config.yaml
n_layer: 17
d_model: 320
n_experts: 48
experts_per_token: 4
d_expert: 80
d_shared_expert: 192
activation: "gelu"
moe_layers: [0, 1, 2, 3, 4, 5, 6, 7, 8, 9, 10, 11, 12, 13, 14, 15, 16]
router_score: "softmax"
normalize_top_k: true
routed_scale: 1.0
balance_loss: 0.00107
balance_bias: true
router_bias: true
shared_expert_gate: true
init_std_router: 0.0089
lr_router: 0.000519
vocab_size: 8192
norm: "rmsnorm"
norm_eps: 1e-05
tie_embeddings: false
optimizer: "adamw"
lr: 0.000711
beta1: 0.9
beta2: 0.95
grad_clip: 1.0
batch_tokens: [32768, 65536, 98304]
seq_len: 256
train_tokens: 507200000
steps: 7895
dataset: "wikipedia_en"
Below are experts of layer 5 (counted from 0) of a mixture-of-experts language model. Rows are named up (a neuron's input weights, with its number), down (a neuron's output weights, with its number) and show model dimensions 256-319. Each number is 500 + 25 x the weight over its row's rms, rounded and kept within 0 to 999. Numbers have three digits each.
Before each expert's rows: a language model's description of what the expert responds to. This comes from a sample of Wikipedia text that the model never trained on.

# expert 45
What it handles: Ships and species
up0:511516543478509494504501517521506523486512495459513492505511549540509497452511492489501519475531517488528530462484497489503528504550467490487495483551510531395498503499490512516497461513525550
down0:463475524529496450451473497548488518518497484466533452477484516491516492492513530484525513517498548516537477503512488515527496483511506500476488522504464491460486487530547502506475539505547543
up1:596501531502523493474509374476523513486512535513523512492471512481468513476501515528499479500460555481545529466462478484485491468491511475495501542504508510485499498515461514523514498492504502
down1:531511511488489501540525493477463532467473493468445466475531484544513502483488489474539487501482505523490489452488508523460483502497477488479525525497540483515522539490461492519517522480460500
up2:460526517512503479497518501521513450539492500480477524489462475495527533521471506513462468523487489482533457480478505446469476500543489513513525495525467473478505497484503485555514500487441550
down2:528491495523487503466497483505524501463471528480525485482466465471465490489477521461498503511475520488438512503485449531503515506477502493473484510483524508519492517488525497497482507489494493

# expert 44
What it handles: Military and historic places
up0:500529499502478545501524557586479495501471506500480433435522467501509520512501472516501480524506522493517506505478551519513537521467469482505496507520545482524471510518509531530508507489467501
down0:504528477514493493506481501499504484494553507462459513480535478463527498439477553468510516518509482561476517518443491485496454499521488500495506486508518506502512463510499482492495461489537498
up1:520540544512498513516506526509488474517540495510514515480500513498510522494511447509559507508577512501493484490482490502531511474498485526486419529517493516524502520495483495468480483547488472
down1:521539463554510513485484516494524548497537474498458500457490495474501492500536503481523457476482514472455472487491477483508479475510527502484470537493504476506491504483454513505506491524489511
up2:509517477507498487486484469468559498513487473517492493489433503490484481486481544514507544522511544504516509493619498507532502500471503463468497526494525537519526540516475475485517565511466481
down2:501502495534475493484503505448498516495477473491515504488518478482500479545519521497458529522548488506459516463508522513474478544523516511487498494477541523523508490545496494534481545465486519

# expert 27
What it handles: Elections and politics
up0:504501514525483522502487513466482527532513508437528513486496526495478523504527462499487443502505487465585478450538538531484475481510493527475516493515499484500432573496529516529523531472503531
down0:493469474525511494493525512493516505533494537456474502522550523473514527535486465441566481503508491498487510447499495474534454493494460513504532538484486535539514504512485500492500482501529526
up1:486535501476484495502500488505492504488454514525490483501454532463557534477503546522477509479525453487479502528512494509475486536493515460551509510477445472499491498505494492555509447575512555
down1:516521475496465534458516518537489475542508541498526486548464537469510486506487484493464477535499515515501444473505521526504520472520452475490514516525527470495492472522486482524520502537504507
up2:507530465463501446519519478497536497503530520517483502493505476502510525500480559570484539513491482502510499493479527500518497546496522505485530524505523501514476500518484451463469492540505496
down2:522468527476504492505540482520494501480455510534480490467496497485494502458532497460489514502483458511517509518503538526491527493458501482510504488517493534481532487500480476498507509504486534

# expert 17
What it handles: Name and place endings
up0:482501487522504486489500514527477506508491502543508523530451496501492520471539516530477529532488534558474491522517454530511524533468505491536453504481495491454478522512466492514501495514469548
down0:507559475541496485487476530508497492514515478493480465560489503526501525505508475472471497525529464461537546491449494511482474469536479488591492489525479531503498455494493476509532508513492551
up1:528518520505486485493519518520523520478479488507532456522488476540487464485490472490448516460501458519479528509508490483533517529486515515515512486525473521476480478515520483542537474485503493
down1:473487456494528529512550497514469528503493498474482490520498474507577515497518488512476491534500488455497490470535507528507461471523439505483515478525506457506489489518516518492480516458490519
up2:492495517527471524468497515528524519519456535505486569485487483464503497502500465479507511555532522507497496478512518501511517491506479438515513500501490483501517515525555500495502477492511526
down2:464499490505514498528512520508472500465496445528500486522561507493525491487487476504478522477491482496471504484462519488517532478506493495477510484485543465500467474507506477495477458430520504

# expert 40
What it handles: Geographic administrative data
up0:500505467505518502505507535488550533624495556507491499475488497488508532496536552501495482506535502501543507539502486508543508489512500626505506506556534541510538524505490508492497519527504506
down0:493497462501527499480530540532493494468519514462475472476452497454513557498526483504580509469470536493513510545488481478477496479500481468459518495444448513526504476502521483569520479504514491
up1:511486520497481516503508532476501509494480493502545499506482516494556484484526515487564514530518499518480498499490510570485536476497485491520514536475519478523518472538499463494507481478490522
down1:504500505505524492569515521540516504523530493498510483445451509484530525514478519508477492497484468511489482487512498481514525507538534495486444493500470488460522542488523483499488496494474510
up2:519440479467507535545519527522507461495489466482528488478493512500531507507527474487520487497496509499528461491493511577507529540482510483460490522535475474492477537500477515465494513503505528
down2:528491524540543466519479482527449522447522501506464489544519488527568511520506520480439499500461494529481506464462534504497491427464493492468527519496471472516477446483473474485518506492524501

# expert 11
What it handles: East Asian name starts
up0:523506570496500532480528493468553476539508492551513525497493528503502515500492491471477567490493539505539531514494516506451510463459493495507488484511522502513499512542516537471506498492503486
down0:477469492509537454524456506528505513531497481517519511517544474491541532518497455510503518438534490484506490483549508490500506490487566514506520532480535449450466464539485535490462515461492507
up1:504516442446499463439496554475524521500379523527502485457466519464511502476530484468501517487498508521493504498502516503513461497447501488528527542498504506484481484568507538509508480535479480
down1:475483518488474484515475501505472469492517554538524536509494479493496540518470469545445479464525492521486499497478496501515520526524510487514486497484475486503490493457472516508477485494474532
up2:511493518514502497493526484490520514518459491505515486467479541503564509467391476423522452503476579546499501516524557500511512519490480421486508504495502470485494491535504526504520471521530479
down2:518510544542506519486528498473475501539493532537507509506481462531489534517521560491498477466477512499542531487474518497486503508527498484509491451524480498479491482490467505497505502509490516

# expert 16
What it handles: Word-final endings
up0:493499532488522515505517471472475448473487500470485500505477535499466510513478496596540508523520487482471469457465468479509479536502535505532509505501475369523480476529546492498488535515474481
down0:484458509501477518467472501507496473546522465463546519520508479472500496497573548503508517472499476475521510503503471509480501515496497492500479515543514517493501498559477479473486488538497542
up1:539489479482494494542503463472528474518458492462502460494464554503471526497435448450496492485503561496508511517524475515499544507524477432545508505482509472501511498525477506498503504509517483
down1:488501480523515554467505485491496503485522513528530494523459453515529449514455493533522548487503442503473502567494465502475503458527508488499499536498503534479510465510541490499508445434505501
up2:559486524478501514476511510501455525471473468509521496460515525502486483508480523518469502488521519479503521497471495551487497500468511508489539520512542511471521491524463476507513467490488466
down2:513492492483499506460490508467529522471494478499508531489514440507518503500568494521487503467464500512568512501491519487493470428497505462452489506520522457483494500482539493524498477498497500

# expert 35
What it handles: Word-final suffixes
up0:517514509525468480491488609513478560498493456471491493491512495497510504519511529513512474526521526643497504489496488505500467447552491505483541510510453518493488511494501522543447507492483522
down0:513528500507539522463499460519529487479531523520513515540485553503507525504518506555520513501507480464548513454528533495500511518488511536513518549498526462481490469511508497521481479518529501
up1:475483492526483525523486530498468505480486467501540463495465527494499507503519477454471409510486505491489549476496487502496499461492484472476542532465507484524494477528529505487467483505558495
down1:465473521476474506456488496496508459528495533513519496521504501480531490530499511480496539494469468505498531545491491494512484481520496538494490407458530495502524509526515501520472501465494527
up2:494519523505457486511510478494523510528493470505522511525484466485528510509516509519522481544518467505510485487514479535541516533577472486476462502527524456446479514510503494520503527493525550
down2:514544490527519489505503477538481481474490459472492494483465521514523509506520495573510499460510476443538559472449588519496524506496499458523470569542496510501532535470500511533522506520483485

# expert 34
What it handles: Film and book credits
up0:504500479508490508517500518515488464536516496477457470491460472460520552485496466508523516483483484535437522499474483491496480536529505496477474516488528513485521450513563472524494511543492517
down0:495500474519498512489512504513478468518550483519467510500443492535501512506490470477510472506524437519447477498452469474534532511543491520491490475518515531471523503469516491495458569516544509
up1:488492512496478500480525501487500469474471483452473507496489435484482491491484519468534478539500477510485495474481488529508516536517482508492514543512494500490470523494464476485509444527499503
down1:506473491483482531521513469495466512491533488507530545574541490503491498509531529491465539464517530450517476495499488505509498510496497495530498482498564492537467469495487519495487509453451472
up2:535465556498511506481509524480483534459505468483500477490502513513478495505519489511517515504525515517520522471493507527515487479560526528506490534501437437476488468515515552541509477503493488
down2:506516476515508525541541485508521506503506506484513486447485497499531528504491498452450495522492469513541497523509486512490544513507478506537456544518482480466466496482477514448487499545515537

# expert 2
What it handles: Sports and table delimiters
up0:558553489519504498508493473488499480541508497500530494477473486501504549481478514462500543543508559525474527485514511493522477500511490505458466513487474493490526497548515487511479521478514525
down0:496454507515488481499533490516511497504484514477502515501550481533514512493524449509451524533496485478475541529514519534527532495507495483510487504546472490489515495505507467462502515453536527
up1:554456516489478478515507476504494493480612512507500475541500503455468506514489512513498518510487498491534551461504501514508516524533468460457492503482483496497492490562502501476518548505502517
down1:516520531488509440527515510484506469508480511489476498500483476508533496501483487453490501527495474473547543446500500516469500506460509512514481540551512471505491470501510527496485561502505516
up2:547512512502534490526522487489533472505459540521500465476499477492484540505497528510528606513513517493491533476506500521488497529491499465494488509473531473481491515503515482493522551488451501
down2:506437470516523500495518510524440533468479520488471465513516497577514489521508492505468482522448489522498487501500505471531545495481459472528480520526535497547480484493529493461561553532512502

# expert 19
What it handles: Word-final m/um pieces
up0:462502508502494446494479544531484479546493494496546473489479495487497485482522471518539494518479526534493516520507516492507495473465507514467486512498543497520454524489513499521462502487493433
down0:515492482503531528494487523483529479482524521481497514481497482493565512486514509518488508494492469524468492462508502516481437502478462464463490475482464515488484494454537477481497489484485470
up1:491519465488502486480513546454488456511484483472464503523460518475465516472492482505518478522485537541488508491531496490483448493502501481536476500462507483486485524501471475513489518493457534
down1:513480520495481461481480471519532492539531522490537492472495464504472473506513564562498530463480486468529531500502482472495482527494516471465552520532479475548499509556499498504487501490483493
up2:544501505490491524477454515520513460490491455446512469522491525478514546512442505498506510498526506483492517521482516504478549492516467498466491490520492487493483605513472473485511500484500553
down2:468504557507483493513467508499481517509494508452503473508473556463520486516505489490516506519476487447549503502510499491532533458511446536458490513512503442518504522507518500525511462505546514

# expert 21
What it handles: Sports results text
up0:461464464500531478484511522494539539522464496488484509516521409497528491525529490528509475507505485502461484510476479537492508498506473462486455494515475483486507461520523518477491497501500467
down0:479456479496493517499515477487509491542484457470524566528463511511493518510532504485527481489505532487542491490522520461509473476445485513536463503514474521478481506532484514494466529500511512
up1:489476471507504480549503523487508494517456493469540522508504494508465498482520499479483562484471513467489464510519545491497520540493453507502498498482481512530487488502540522500497518530445464
down1:484527487498521515537468460515491476514504457563509529491527465481467503460505484501501509413471497481564484501497511522497492481516511495533524519455462549482479490479480504537420493475497489
up2:452471512501520476517528462515542491487587526472514528523462505501519522553501486484490504495476457568496535498458521472488505467499459474488546492499548493480476498525508494463520509472494501
down2:482501484484477524525504532497475536477514544475476514499513497481490497485536493458504511505505532542506549499545510461475492474460520478526488473490497502483465419455500468494509524533498488